config.toml
experts_per_token = 6
d_expert = 48
init_std_router = 0.0169
Below are experts of layer 4 (counted from 0) of a mixture-of-experts language model. Rows are named router (the router's row for the expert), gate (a neuron's input weights, with its number), up (a neuron's input weights, with its number) and show model dimensions 0-159. Each number is 500 + 50 x the weight over its row's rms, rounded and kept within 0 to 999. Numbers have three digits each.
After each expert's rows: "mostly gets" lists some tokens that are sent to it at least half of the time. This comes from a sample of Wikipedia text that the model never trained on.

# expert 5
router:463495542553579608582429563508466452476485497572546603503518480486497462461487536479562437555489506490477578531532390489562500450501434449417441598499429480530506530536420583537505552515499477422546483508467515465444557493384408450470516431503491515578485484452421523530479484453502532530577474552569560496530483551523527499552511411588552544479460540523480468497531455559452444557535438487567551444397496494484523575423435439548476476390598442534528479453523417504459537567548414
gate0:465533476506531445552420549519483537484564459521462385373519547579605525489351424484508537523499577546550622499558544493495419464486512504482431522574510542469572452549444455552516506470538460474505486558473541409577520485442490533443532537482523538438457495427533466423481418497521535402534546501442538565514459502457440459523521544501454508456448520517468545520498410461541541502524474394483544486544498468447614520450454466484510517579485455463603598422518528584442578542526486
up0:550414490561449534511520505568464476461509549530541642511472544456411570535481536481536455559503447538449437553422399575525400399524422450515460597506392457500492519495506531511582556489426515459543483523497587506500503440528510482511500528533497544475592435484472527534532472396503516558559470507493516457540502542495506545513498516534572487466510612510474396527533525571460478467556498489465537458526412447519530447494362468565466404503532466517453425576436502552536394479569415
gate1:517516457587433474449486435559479460478517487621432562496468434457423431411502523442517536503540547390536418476558578423487523483419469527577505569451486521457560601517389492526608473542510529464536582557437458503451446442513480463498641503477448514546529458464487483490422385465470529497487554474567516603523548610617491482488584478461534471437574459533558499525472456527493531563434509484472490488496476459464546468524439498501534554443515516542453456453492463528563562465517509
up1:528547526501530462490460486489500551544534440468396499538519463474523559510456497507478430550494456490470452577439407518522492581494597613565488470503499554459508603461437517454520505518521535457405443590528476558557474515585510525554539591525517515466515493545526504521461403644540552457424521450480382509483517569559537546477517508557464443478385480550451541555405494522470475542507556477486558528470413541568446575490582490487589463574445528514546471429558443439415423443488520
gate2:500501548473486459505487427433488400516480444493500528446583493491478432535467481466536437590519556449518503506602509567479563440465477562467472515579439526522547508481590524457464502474554557544479439502491478475412533484525537480503511434459515438489536356483494490432444495533494471592477531555591573491451474596392580551503474419504506536470487485561482366434555489541373498513550491623510446521512527421468541551550560544573433411524538529566513539513555567456558477548436545
up2:459514423537475459469450402508528390559552493444459639524482485523550456508442473542542548471471497421532413536500462452481435499495501511548519526475475568485503493443489554468492497451523552545541474479553445431418448466509562440559517494540527551472561489474552534516499491482497510517566428448551601465600540561496635526450447441448454484446482398600556509535476520473393535584535577521595494452463505456472494429607550531467459560567479577472498539554503641489558509467474518
mostly gets: " :", " RUS", " \"", "',", " ITA", " USA"

# expert 7
router:452496426559550530553470538574519459471468428503484542500463479466500474435450509481550421580572500527400584569512478522550483418565486472477441503548469392514560517545444489514603532541431429502570459481447537450462501464500472439436581427457502478509494476427483522527504462443417532529535436543519561553559448543500481450539458439533624476480548533527505422436554468563401459575599430532563548461461563573462567542438448482555493492419533448541542428478559476515467579564569459
gate0:518517459515509483452464558500525469469397571520415486560512527429524533533567606557529498483478537471474443496500610579563609507440511508471438452514588487450572461470483478490496452487523540524497492507556372536532425520594529522473542510505451427562446477571469458487472546571450418488472505504502544487512519441507487449479553404543444488501521552430472544423544578450389425464511513640580500480544518561545440514471424426466430446458488517431521519462515367548464472463431561
up0:419528472429511465481510513531422530612469467531509553497530552567431513562431461444581474487527483494504559559549475551525511516497471493445473552582576477565457564563450513621555430476550453522520475549475508415486544496452491541557365472461519499479500521482508514412496502473478458475490507535432435468518522494525507519484364540401551542432510543442573546490484466467498519509439464444622593530537407539504498520409516631514520445634429397475539446460513427501464484491508493
gate1:552519503503551498486485507469473434532465508454444457536625523494554534500505496455503506503542537452337483605497457597660448454473518478541457479579536459557499484496559607507548479429489500518546535554478447516531466570518533526402468413455500512467561396481409601406491485481467539498538489530471458488566544426559537401518475451435445482511471508545508458464464504435538536551597544515512594502479484576485595479541516619587471548526524449510456458496471402509497475511519482
up1:533567433490556550443468533485528473562478473488408508497558444426474541535420510542486467510518507459479545568525519530534515417417513536543510434520612357508520528477477550453580417397460420547559524472538447531481439507509527590484588528449597445517553459456573489450479539559474478433445402485549430531682463490475557477507453454465509428542516518466531521498485486496547547517585495539478580518611500560522488494507424538483563465437502465518556463537507414418484497437467480
gate2:551536459577589451504567557524447502496477553453488552439519419467469464498594544539570503451461517466475562455479515546536433541543455509424527515494467537489520489470507454516511488355474505537403544524524536496511469476520442412524531424515570496476532529634506516471393494583473440507548507416460476522535514470471534505489516392452582423507482521519600455410496505480476492593516525467524522481530519513466402541525527536483518426428505663491432464555480521398414482409496611
up2:462498562437446505497521450508508504440474551562495451517546560529525547497459498423436511551415571541554449427527483402475522542536568487548499500536557557498495504482545540474438559643546511502470485517537469514568520482484490589569423578538538559501530483518386380486528553556514426499435486522551532469437509537521435539545558679548349555542470470476459538496492538482539437403492482456457442499419425404465556457547487504494511580459493484487509572457512469544538539520440463
mostly gets: "   ", " Yes", " Barry", " Avenue", " Vienna", "sson"

# expert 10
router:402523513539515588542473542513455438450501497569547577540501518413478506452407481488504495468623566509426534498551461545529484448475475478433442483565499382573567582534450582592581553517427430453551480489456569532501576502449461488427490448407474533514418406435467502450534483516469567579530483496611516594551502541502494414503477464460582509507464484522428443452512417576435513471572477491477574482464513541470612510471445529517452486454543474524504433516536467538500546564539470
gate0:419414579445499551453538361511407473474531475506613542517548512573594501522419492394461520495511480534566547557468504522473333487524577494526517445441523528491443487550559537560453537493429500528580482606506535568507438483381519518435538554482531558490461490527513479423435530514476552570526517530463555450491464470427429507534508467494477581481421454472467522492520506578487595530447532476506494532555599575499535443511482513521481622567411456481499482508554496454486441522489500
up0:417489494544511633422538423466476524517514479469495526524514474483492540504575465458509413442443494442445521493549548382454569475531491418464515506502506491596500536578485538527484408493514568403601560440477492559487512439553576453532535571472431464549518547397454450513462527547496440489405551491507525528511546633513439539542557509437472592530506495457401566561488529457402481449568489607519486459447416474518474530489502538453497464538512379467579503506478443566525454496535488
gate1:402435463469526521505426461492475538485539514448500534637542582539458423399520473543481568517565557538488426595437448508523441469559565485543460538512500579422592511553528580522567550558507446549547433466483473485461472451605525510481519462544435493623487447562551476512479492455506498601494546481442521513482470535408465503539456528468531485521597418478537487509508501554440495481488470539543539507569453509513462439482458530449458508421584513547517518415493416419352597499498515
up1:408482486412486491472546456440509523523514579500503508611509541565467538513455491563450522509451482475548469545427511544480503540514510431557530468430584572459535449444515540523521477434552468574492472464567467507518453449539541555572424463529519432600415436525563467390479512549524464569440549487460486504540487530416436515479437541418492465481517446434598582442481502538481517508400527515472450498620411426583439470548458608414483446567530604471456519509488443504470580504465547
gate2:457480504507490619518554524522465492582541421476506547496573566405488571578451537513548435557526538446580577487557582423487510476426431489455486485471516444492401511487419534513471498507410501446633464444512585510448475456534535501476498502524442482462479567535539392497582499552516499518497523449515568529355495457570467543530430518505542509540533458494475516516538507468520603478536414507562440485504407593523522574515532465451465440524500480516538425425461401594492521414450467
up2:458575484484553583451567475450359535587454437473551480404543523383513558539418582528532451553585524469464527419479553505408490490435509521524511497486520422497471570527497558525497469506439488411627476479525443530486409446539512460486459543479439521508428533526577487453549537539566499546431551488480565587491553490471433451444414455452501463518544468447523513509471458455494551437495550479548505464524385572454571532594552522478503475536540502474540517396494447581500488426462460
mostly gets: " Total", "See", " %", " Candidate", " Votes", " Preceded"

# expert 58
router:440547460560576596535424546554526456511419457580551534491422589496522450421478464413540407502513556514415519571511447508546427469502455479444424542521482463470585569537479544567540527493437500458554522500426540469477575443392498477509497458470501561509467473445437490545469461399493493566552467528549516552516496534483515442596487475554517564502513514574464436509561426529425473535568443519540595500472511509525552483413469477514400565397582450511491451456547446469509568576527411
gate0:420437518501604470564517511503632476530518551466472508541469499554515509480560533479513475394468489464500391577494502564588456402607483486426583452505579528477464467529439483488478496494521487443464569550556474462404525582575487404460470562540436556504487474413489433502522515493518508448472516410518615465580473454476529560497442561463449469544489459551503571434611494457524476405453556477423480545604519527522521474512548486493506383440467450523578512519596506522498496504491492
up0:564471531480582424596566509540534501548481477448494470536411592463432486493601487516481408446457534488557445488514505443524426488539435491519616569503457581477481543511455495497509489511565473528527442550487495484556539454572467463546580535589496533495542505380591571552477582545501564475421508503530534449555421484416538515544510560492459441509598454481538433498452472484486347506450510487423470497518379432486520454485510540390517570515493527511564455568522540506529559541521423
gate1:480503606430515507518421512541468439462545504593480450548561538385501467481494550471565509502562468519433480570539388584555528562565416566469469397579513392483426461547528500513503444549509442444589460509487503519471475447513518348426583605542478493490473427514483512432474452552497514521454494477533481526412532526434554535457456566536484473435502465530499471443591540564536547481479482462521476512463421458561531537496540410485584464525599450533507425517502511576553494459456500
up1:409466531528461546475504515401553515531406570506441522485524442623483465544512513481443590354453468403559536533521555568508547511509552543489499433542478543427474465463604541507470440440520546507438554508494533560389493556493422558573527505491480486510504487556491563472441497564542434550498513494500427496454480493457469490370464483583482570481605445530499389456522576483591450587538550528582451545456510467483446505479523488506555485578439565455529520529549483544517473409487474
gate2:539505433521606482493404495477370458507497557518487544501516460451574432490511563464577459553516549554523443456479478479482431502412440505423508419550521492524518570511511518497457457534484540556565503564518463527508491585524536533524395513493491488396488437451507546523446502467493652437517491423579495457490530562451496435619473515499504418456475480602483431508509414637538494550608557520544499509514432511483550464469575484474473496571502457489562529505486533542504431624536572
up2:498416497620543471488418598458374447565508565499464478441420522534484449517585618473474550562517515466470488590482475524503490527475497435503384526534505533451481427430535516457424451555494551545507524544573532516453531569491495505526480445602497496455501529587541589472453487564445544515592503499481501432518491490449581470551440454451493476483553441620523499534462391548521467602573488452540430471459495461502538538619487434504571497501449557494565535513526426445503537500477531
mostly gets: ").", " which", " but", "\".", " when", " However"

# expert 12
router:487500554502539586556508508483465417424484451585554594600486537488434472463432534462518404555568550478488561563529433518611468423540432403463449513568491442509561571526485574516537590540426449457502508486467479481449499515446492431443526459495479549517488400468460542539475475494496536568534467583553493506532466573525504408561424411507562601516518516566463469465524411498471465510514482434503554480477527489554531557463518439528448539448591451590489464456472401490479510547607433
gate0:411406441503569491521456505510460541468470456508496460648489466507415534502586528514505450449579509508501500542477565477548405439558459444545494564520524460567564600527437569523477563608523487506547518470502444586462499574509473529495565435477436505527477491403490481429485542565512532520461470519521516514470523430521395456539392638549542378475451491520496575468467543488533486538556573472508458440408455526521552526519502445565564422510612507508533454504518447517467445492448442
up0:579504504509506615584490476544428390459531436426632453424459488467535515426405538609461495515430534489496600557427447494573571479516473534507515412539566379566533515484434563456509447445503476516550456486488492532495497477481443461446489518540574389498531495464425601437527555531531513477547483547561525477533535568549505556481510497594520520457492611515444468527479525512524492526479476521446580446509592526440549519556522494466511521430511473507489510461515451501484605562524389
gate1:457502491512525553528619471551462566419394490440551458560521507552505545523304489623521493463466479535585526403576434409473500543528508504502497553570533455537605478447510625543502581443520481467484510516398439550482437422404473436484476490447507536521531451482506455508533478568569509477490504503502475463458479507523414531502568519533431576465435476450545552444478497497511493476527523521532523483440586523521424517424468500501499535479607414518487501431489480412565538517483478
up1:574627431460404509533441530512440464511479455479565517363485570520346483571544500494542483564474478465422414497486483482520414498594400498554539581587486479486444497555454468511473523571483464525510508600520524530484508470550555526425491461524439506555588547467507470498559534469456518609538459485506590446496462464550609479519510474469477466470634493483524454507532518471530506527522519552520407452515520516440458443485455453520466405460453494484478603448486509436438433543486450
gate2:506475533514553411574463495495499489491501545497540515523363522522515411414391569529484496453525540537431497545549627472560516504504473545476492525460486438592487505545522434514615439549448464499471515436438511492415455585440555485477533448470514481422452452529522482554432495453462517536512515493463419579578462463443436474509442487459551475515505528530508485528540575605537499515474449483599481386480547522522637474519416550511501610391432459407498461466558540542506492506558515
up2:589472528521472534456509456402468478543519540490480524452450575504538467451469484482516493532571587467533471486505527500490431601470524534415499523478499418489493510501521458507604402421499507595501613432500482544488497553462562489531468521518535372381453578511493520545400511512460485571472576531395429585509545480468488432461439491411474451594621526467510542581445529530518425539499426544532433505449526504574545450462452551485533608440429437476443452482477471510514440478519502
mostly gets: " —;", " −", " +", " —", "—", "',"

# expert 63
router:431505545539518595539424562488454415457517485524527533555503567445485501461475517471464459601559563561492567540567380545568467505519447428443464490547461481560587521568404545531521545490489465431606515514441530475496511467381449459465494433455469506556440463501457562478545458445467547592576432618576519568493505504558474437486506428478528537431477558493502464477526441497492484617569446491513580479440491481548548527420461471517430467480564494485533407471528433507437565573488481
gate0:514524459444434557443458555484405452428484462581584469522482469396462572537458476481559508527563537551478457519444438455528432547492494468565508473526528427546467590477606532544568477503604542429582465475511521499514533413435515490479521516447517601543551484529501550414482493463523550551502536429479543406594465560501403454514494447459483459511484527444507569555510442542456501647457578487506445529486539523487519496412478533581428544559588499541527481451437532449430398479475535
up0:498446472505560461541478581530478453425518498452507487458519430444531356385555476404514412450513492485440521391480534485490417488550504546456463547501467518448569440480543507436498444453446554582476551516514465494492524561550550468516433431521488413519466494486488508459564424484537559563583515541498571495352518508577578483508533570569540449507542602540487459439495503512551515472488484530498510411487476427518588542524457513498562537567586521441547476489520573521625577490577537
gate1:512511476577459469539484593525531479577489436450427541488485537449530472486479477452545467515554483566399545522532469614513533556433419453419624572449416539463550459490502477550473463551497479500580411458478533458564427581489406499514474520515385550494496493488557548476492371506514605452537501428516513560417446488461550414523501475575540505516607491549550518472455540492519463608554436489519545558460403491397511487410549540505459528535457467467525523564511550513468495455460519
up1:609557522535395518499531562468513510423526495512469548526533436470527540423539506436513426529406490548519564497588504508525503582504449334427527473510472467509497460465481468538482545483547577581568480429569577386520400604394463438525488457491554534510564431520564515474503520531529564506510537448427443472502590489501479499453451443526480471479510444502560463501494522474519439631514529515470530508450530429498542511454488537480494485517470567571534481542477582383411472395519518
gate2:511457482531517509577507573456432446437538535488532513491512452398534442461415624513499480531484518507457599496539481551474468529527556469536452457416501587536487512514490468517540522402523476537417567400513505360479511496394479551529539508476556426483409515480507551432556501489530495551552459454554529498594595459563512487487564387513462457465497664459429547552447455519454511480536498531523415532448489480534511443488462524509437500488493534472547391461436438416547562466431488
up2:495496479552402497505548373518602533540430514454439557476470498547507471632506520480459466503485518529611355455504467471378567480484508521485487485513448459525551495529473511442471506549468480538595430505524490598566440486555446424462484584488498466546502501504462495552456511595506454572506536531483471567532414489362501410536435511487506571457455470469595507482456535513567408490429395452516575450472467540451542481543528556537584530475520463516463488503551531567444461507552546
mostly gets: " •", "|", ";\n", "===", "″N", " Phylum"

# expert 60
router:448528512512522547564428524526448452480431416520590551544441509493408427455471468504501465537541538548490564534600419579561387480662449397468428567549430407522478511554440536507550571533459419495559518502448507488451531476427500522461500463458437498499463445450442538528505437475438538612508459575538513481504496594518492453516437430555522548490467490504467505540536454547439437513482479528524538490440500609417554575467481465515471453488536468567553463474529445522525609489563500
gate0:498591540568494549500476516462447363476497497579522476527583557437374598415521501533424546472490573541479534499528483607465602452550536481458569545585534496593526528474492554562467476500449529432485536442421458574526462485551459539435478545530434483549525531544418532516464463478489425502449581476535416509528517432488449403442545475461589584543561475528384512439474447503399490488498466500560515505406453489474508529562499541512513610503536447549551474480464448503514474470517508
up0:449520524445507570535438466491551479523542596500490506587510446505603440498445515520545439540523475439431409544469497453618498559505449636452478505441489496513468525526387479477529534610557409463516458532477474478576529501469472488497499465435480489550402500481475423552579622486512553431512405554474498581496489538546605572531529542565455513552486537536515463466541496444498420535535439540526405485447472420557557495402482420473484434509503450556462435561527454543459525534473459
gate1:417487527541504562489532548489518493456517476669541594443474400545538529475477537559467540480585577461559565484533506485537461493479441355509538592471542391577549585471469462527500523470530494500568594508492494589466479456429475473456548474496577521508431416487526542371461508502485452497496474468572492534518489470543521487442405400474557445514438488548554580435509485641543607457513410480554518486491441526527483518570467448494463521534480483532472518483470475475507529490565512
up1:512496500519454469538552443557584602540485422373599520537594575482474487507522479353515463499464485540423486505480618514509535553478556508529401409528493508462494595546506527519531411594443435472491503463525524437510458492551454528509518425422416459467514465525391483618547447469461530549534476492524530470560492528447517499559570467566537520378538555427472453505471500454536380569510533490485553473458496482503521544414494525524492491498587457623465502537524493522522504524521483
gate2:470531523487567536476468524456437462507511385541514503574526477528585415447500473406498463563602513585551473463539458405485598537444477388504494527572396489467475567592405527428578537526454449517509668491430531505504502471482434525420558520510506501534518576518463496618487466491468403579489514481502481486484503456565513457512402488407492449541485512549549411468481546479548467513496596454461529402459513532547534547525441478466481465468532530592444498521490530493543471540468502
up2:510483570539522570484414494565493519550493534547575483469443548417410550574525569570475511468403530417477561490473595554541434423456562567590503456504516513517505509382605487509476569505467606432557492523522494512431456467529541405553488446469498500534482491493410544487544388524485525413531498526559503491410511480467543538510583535538458569476483575544566506467450503471443476575574491449495518477588458473577487380461503520513493517475495450494572537441537533527456483483423384
mostly gets: "The", "'s", " its", " their", " with", "’s"

# expert 8
router:430515471549548532549466601540432443447471484502503590509477515416476483511419513453564498540558588575460539539539479490518461431489453463449495543579454389495529555582468515609588583545463460496577471517459551457494576502496397449453537399411444541530488484457461526526558465461452492510574438504610512546520448484487486530520488468550550543449530528557478477461546438564448499577552451464538547425403506535430528560432451473527481502406495451551507470433572429473433516567555462
gate0:500594599504474486457531533397531496483490588467463477381544506472407577572448415478451561447517495437494504515517546461482578525451450483461583489455487482593526447633587538561470481434532461519508553360511459533506576559513568494501493527511527516542518473491524472436552498496505479516530552460489375516578415458425382524500398541476425480582479545504537524500554503497530589555480512550469487475530503524539447554492474529500449465524495460444428546598501536396450561488505539
up0:496485639469501471421526383399647578562450510511527499353545594559543539522514435463434465544508538445500392540481518376495518437511453444418501443545499539519507449482485530539445545517511492474408450489529498495570487494505506512481457552445455501552468465490525516479489499512486538450483539505615495426571403493500544510557641491508429562516527533515496423550505602460552508521465496487502491560548493553470466533429566504509520433439483441402516539452459479458515497517462546
gate1:454449532511547551582465521491556426543489437578504574409449437457443509502465562531584377449400500505433528668475513536507437487494509467466494467491520429561531484494528519577557520524513509521579569495447465473438431568529507446410488385482542494480491496535501471493520454509537505466474458605490482548489488535494534527404612441532519496559500620526523515491543491542472546508510433612456478490458574483550465537480512481529521385491482468627459441524518399546445559514538509
up1:440505579513502523521444491493597433451552394631505453466501415493538519521464475517385453489411416443488477555514484417534520486474530598555503445463480468517501549450555521506529482424493573532482507584513546471475464508492413543507508502513471536554487519506517447537428464470508556470446391599453442417490576541445547468454546576575395450509450540508579484628575525438523568451472476528465531554566547454574450443521519521471627455520539493500539463448506452507465505493434552
gate2:481415515521563535549419493525529537415484475571471419435554498428495491502559522537432557517457423444508539553529475472447410427408494583575544511557397504451449493535507466509479490475502521443581467512476491470436483531477506464366529524501439500552455467597478539466531422455502487574620533490466633545484509508535491423447542477543494547433461616473560498503543431454563514551567553540563480630518521525460553475471545574567518476484534517489576428488445467489393476501512503
up2:589462509623479508476380508476580501447522486491457590465522470393536597443548482507457530476452426562496503540535546463523376426491549514587526576492421508521476535524516528480465392479552530518583475536563502511514510577500511407477512489616492502460487459485510600493473403429508496552590578522499566510517533529517473436489573462483509511477485530551442530406446570567536516540516511527523400396593518522585513467446512451404471488460512520463487503534484505386461484550532465
mostly gets: "ology", " House", "ments", "ations", " Championships", "itions"

# expert 22
router:358547539514533556500474535496412438477450432540501525508473531470448545472406487499519499517578549502457585569541436511526446499510524420464499529617517386552567542592504500553540542532509438413514554515394569515433471457494486512479520457402428566574473373427473526489628431467478503548509490519552497510465426537588441486519550444552520544479537501519461467461495505560515500501551509509573539545417506541444519518412433522545419495490524448550531448436497439528451570568509442
gate0:392545559529501491531404486496485537459590511527492547469437512556528493533486557463489535518497555521522458506480505431457595497543552582487493571590441519498504549436495591629401466603431520448456518539418475540593492432526529476467549500490495519498536443582478421552582458476541540511548444441493527574533456531484486541524548455494469515490504499503465466602531590453474497423589547403504455473547464422475450399601411471481445446533488504518480524484604502562481511453605438
up0:511499475511500504462554585497476427609497568504573531537546495534502516513570505468530455516544547436452464425437414553498483455474506465450531557456557534478446464510448462404440451480537431495545519380573523502441464534521456466484444572506519499561395437432556571467492566442505480448504488519565527425498547501470535572497493579565538536485472504527585587508386420495498521539478478559563595570445399583481570553449466539425534556486554443483493533462430485506637458555451449
gate1:438581483496384471572497528459459438538504526523444545537519468427630471611558547612481525471525489501524569530643597613474648466439475534411486499509496485489522554491532431474535474471521446502478508520539512554513407515474506453522498396466497578510508461533493539441506440517511489481548473522501421558512543444480523515495467496474562485506532493508377455560455565584544462495403473473523562447435479512427451464459465524486416550592506524459476501466482490484483370465467548
up1:496433588421469545554449463446594510564366473481464462416477538538540522579548459451468452580444482472511451504547551431393492564507536533531510479461495557481444422451519468442421481609445530577574375536537549492439502512502430514547424582563504525453397533547494452483503411456587448525532455511505498570471446490465503504474519475439484514485461461511461498614536520395478452544473513520471510506556581464520474539572389436514486532509543500478461525498436519607548491452512496
gate2:538502565532577541535546491580496527560511524484602489517432569402480444429513471460485500551505396569530583447435491467476428535535504443398506501403405600623527551580474525446515498475418460411550440460525484518526475424504506396509466470505572592488448403542573448528607449545464558473528461529507570549539397544528446516490528481460557464442561551545449510588517450537525482446546469455471434465433478485474476522436447457558527521505506534512489473492562505461503574481496521
up2:491575501526453549571464552541459465544561465555633447443602505523498473477483504443505524551513528442507513451631453624502370574464462546534501436528475459394538531487481463432479477497479468476502467523532540503474501561493462514602475552479485436524572502456444557511451481460490474611497551455550474484358503563456468455457576529522464455465525577431460502551395468487481473533564503457550564494523436499535478501616477457470379421468513603478453436492512484522462505546543496
mostly gets: "″N", " Location", "°N", " Votes", "″W", " Genus"

# expert 11
router:422500516544536536596444523541493472415411499558539524546405527482458420499466518422487399545499572546501545573519458535563506424543408487457476516528462464504579514528401559536589523552474450432556480484445535442499565498412463493494542420501453521525453471507492487595514473455468536527525477590488530529519447587512538440594463501544572552421535575556480447456557449493470424496515420514492515497419507478542546542399459450498464524393611443572490429453550455503511585514523442
gate0:460438478429569450625528507350454503465475503456466458510466504523485524455493499517537522540535544512425488505487503617490483458616432514439496506554410567588501519564552464497490532533430410527506459541543592584490572509437482500486547443458475497515526509489540499489621492319434522632536481492545556533598483443488536553490423448488546546432504500482451515536514433534479590457495509529496490497494488472480496511434495522493608548480523529430482571434535403501534523497541562
up0:415408443495576443590505394452525578516483478467508482504552490575473496546433412548520463536526519488420534390428464523451480480559419489567433503496439534587534502513471465438516553461512478554494466573535464498486494478437516562482507460519530411422530452501532502543513575434435421558500567465502567460550586464494601541525445517469502460378474540537502484507513469489342541493509588485546515534504489528520613557523496596513529535468576551435468532543457480512582591506573478
gate1:403445643455539567477505506516494526525446555631574571462567517438384509495554596397435482491523539511582476483553421578478528496567451473541504464498512448437420478538429495530465546509492471455435487540466467474531482539472373437531469552405425541522495489509409454511461488532494521457513490436565480518425479499495461457603489537528470564510387574486526557482524432542549423456489495493440502532462479497510487490412493460443488507439611448542479551432500525564511482441532439
up1:568482504492478439525548566566495550418528393443413470568381483549576523512414474626584550471488514568408493563529453438526397471454530470472461562491450594564527516548518446483464410512524547504512470513502501512514524416467498519524504507462556484399455451497564500471524428414425475492497482490443540447541511445539518544431485471476500440476585423485500414566529505495434552541541506418502446488574520516414526491615502494538477511581390518466530503542571547432530559519567514
gate2:517492493500442615504528470417473436527549465543555518389542476491397537499491520493549494526492509400496509547427396471517431518509592462432457567382439530513438526544483560478518589571442500493554440419492568500455554494413505519469473472496473510447527486437610551441401538511560560537519484531514495463452540530537453412500424474557421520590594510540466423562538523490494559514505462535505494446511612488554483513435511531528519449385463522552502513579602490520562465546518443
up2:553470491474362459506480529417561432512583488489462464514468461539462576494444536467372483541459571441497488588468594413563511441408520457576512540519498511518426462542552513423519474557565531540611472462590499524510459511522515534449477440508464478507446442534524560431512578540470540490480514530452445364516527492522457504470448633470527414527596529482507441540481580476517606547449517538455485524513570485549540499553504538508535429448451533418544498544521442519446548468520593
mostly gets: "/", " '", " (", " un", "'", "—"

# expert 24
router:390490517553559586540451535519529475462430514522546548539465530449477455475474494458598451576533509490437554527574452530537522469523499469447450575480463452583530523532428561540504549576470409459493469510413509494474525461457424429484566469461482563537441464493412531565505514513496551533590440579564543587456438610527515443559518424570561547468463624505436492459551471511461457511516440545529493426487491574515495520444432402536440478452564405551509432439516448514508565513554411
gate0:424488449599442401504364488570524545438471538507525470545508460558495542539578453531433515432609485455476451535453534554536481458542530501442461466494609483452445583499594415526498543485483461540469464443475467573506473473579510531480461386564444531542450482475488431539475462553408483382446524537538491535465530523453485496416440496583542464565579539524439472548561541543544456477395490479561533532590487507511497544540552464541480465549401516437440457463468504521564525432457464
up0:445544592465567405527512497617502575459485542496395475469490529552484465509494478386538501515528541553530458495497478537501473482570541486577560500414487562511505492540416537435511486552575423477496502500492524492488530588487508448576512485442559558432489503517478407516450492516504460562450525367448611511559568581531434555525561540405465519481407561446554476459465443545537467479429471505467396449516474564502545495430477609536422438489587465562480616483475517525485431483516518
gate1:474431474473489475433438553629533456554430551457424450608441506432476397483480351524515548514511476541548473535488497570443468479407588515525500513454440480514403447518457611481451482518513488471491414511539489490527523480567555469514489463530471600412521492479480347489486495435494553575495532521500593488501473589511479491519493519526384472543428590458485475520523559470470531464453516404452522527547484576498545546566530542489437546509481442516583505542613526467508516534446501
up1:603433422569492524413452586531518489502433511478459410491556507553492470502552486453480550516387527529484406474508441466442455506526485484546410627398426611536436541538530529485405420496571533514495458526609573469440500523563401478538494430574547547458503551588519486478489507474461480493508511432524516541371515553534486452511571536547476475552493533611510464484522476531497461542478518517542452505512477498496608502502486524573549437495541517484570559562502545418509605532513459
gate2:389480469502562533466346537476482509445486500499537521481587548513551461459462504501450520549575497519609532490479524466420529483593486497558385505463504459491575495509514534523508483507492441461518481533430514393543505484494361511404543438461455574580452415454499477533527448521465487526612511467441398599404515605467492415572553549558456473371489503505503565574457481435435451512502556457555515479511553514461478552523525463497556543511506485523555538449488539550491551527510441
up2:458512536541583554550538544559484462553532445605454549609459389450456464461503528434591504519559526451427451504529409542574496501417517395422503498520511496463550521562424505504485541563425476414565595484466524513542537513438546490475534511470482511516490520378491507438521507437409493465472490483625602450526431443552511561480449432466552531610510493519486411505576468447499554528613446523544589556456523391515531479502460489534461500516483527495508476465520456521520580491486502
mostly gets: " Sch", " k", "-B", " K", "-W", " W"

# expert 38
router:464591466546514573559449578545453432468435462518522463505533515444487477421405479458532479556561483571442519542526479477516442461531488502464392600505477510485596519562496499510510547515461436464556405553468498391495548473483479495462558416490515547500475475498496516507577448406485547563613478547487525503482511599547543464563512506583524492465463604566481517466528439512485476500592455522525498391462469531441598521453462428599471493460573407540537417426535464511437492586487397
gate0:457467489567576512440431483514618474531568480527437515402494430532547448470557532473511475577503537548497519508516415433548473443588488491509391479505534531543489481568382475447474536479514489529483581505502471552506483570508479490514413375498520496520525449517461532515553435551527603551619473486571455493529540416471551440585479454522502487476491501479559463460546421444517475593526594599547489440504518606533465524526521381417552518420469549460549482470566488459418557542472501
up0:583427573435381554483526512404478459562532459467527592514528579418431487555486517463505459543468534528429493439477452505448557459526433569486494525487458443512499549434534520545533503512537478526479376528595511496528510467454471463534476624468490415491464528583532544481427576393509599480550573438515531501539525498546517531478548459408499516504524489449530428598428511490582521548467488532357494421510461474500466530498549473501485573403576548571416569521560495531508484472461498
gate1:495501461456490492545492481580471476538455420484408509523435591562433544456434513503523442605398566509451553419549438501501393437562542509508473533552463562478545461464551570469498518545465512518564527500502542511563459501464492562583486517442459440484415554542487484482492449410419549511496489555508495517517516538504528458483555415566524582476448481532438549482490398493508495566461502533394446458493429600468430571525444490473427507541602433424619485408552517533420490548433534
up1:474584494562528512607475525439419496417492510479537572491506491461479410547462517476517498504545537430497442561514563519556518487465458551442438491500500382508467573513429530523550521489438434455563469449476475524494525595458447448487566568543532460528450410473413586486520568512578547470539490478559525713487454491477494453524439479481545458517489470488459402503515501501431463492517511403499501392477519497513526478530509565613473447526476531586472493494493404548603523518588424
gate2:514498490448441504580512420433544526554493563447467477475532493457483498525542504428494582582483412560542529556564433533474442536464573538548496627502587503432543499495509490412564446547403479539593372499496450388545612444472527473527531473501448554520487427580514442476534527531382553528544534630447532462453492436541563493539538554538553448479542443530457549538540549452501510426540543506578544520494473516500440485385501486465484434560535478484430454521507523481486526433488481
up2:468466492465431497501538428529498494466559448456543391495486461433498489437503461464537507565528417496384510475423387472493434614550478562557502475488568499531524529512540514473507517489480498521386484518518555416454518423525546487489465513549423490441526521505422376553524578451423540674462528581521545415489527513573547445434540484571516533535489501466488597529561499543486557520458540477467616504440501507468529578486558402472506412445557535517533536491494423467497568489529539
mostly gets: " century", " Massachusetts", " husband", " California", " Connecticut", " Mexico"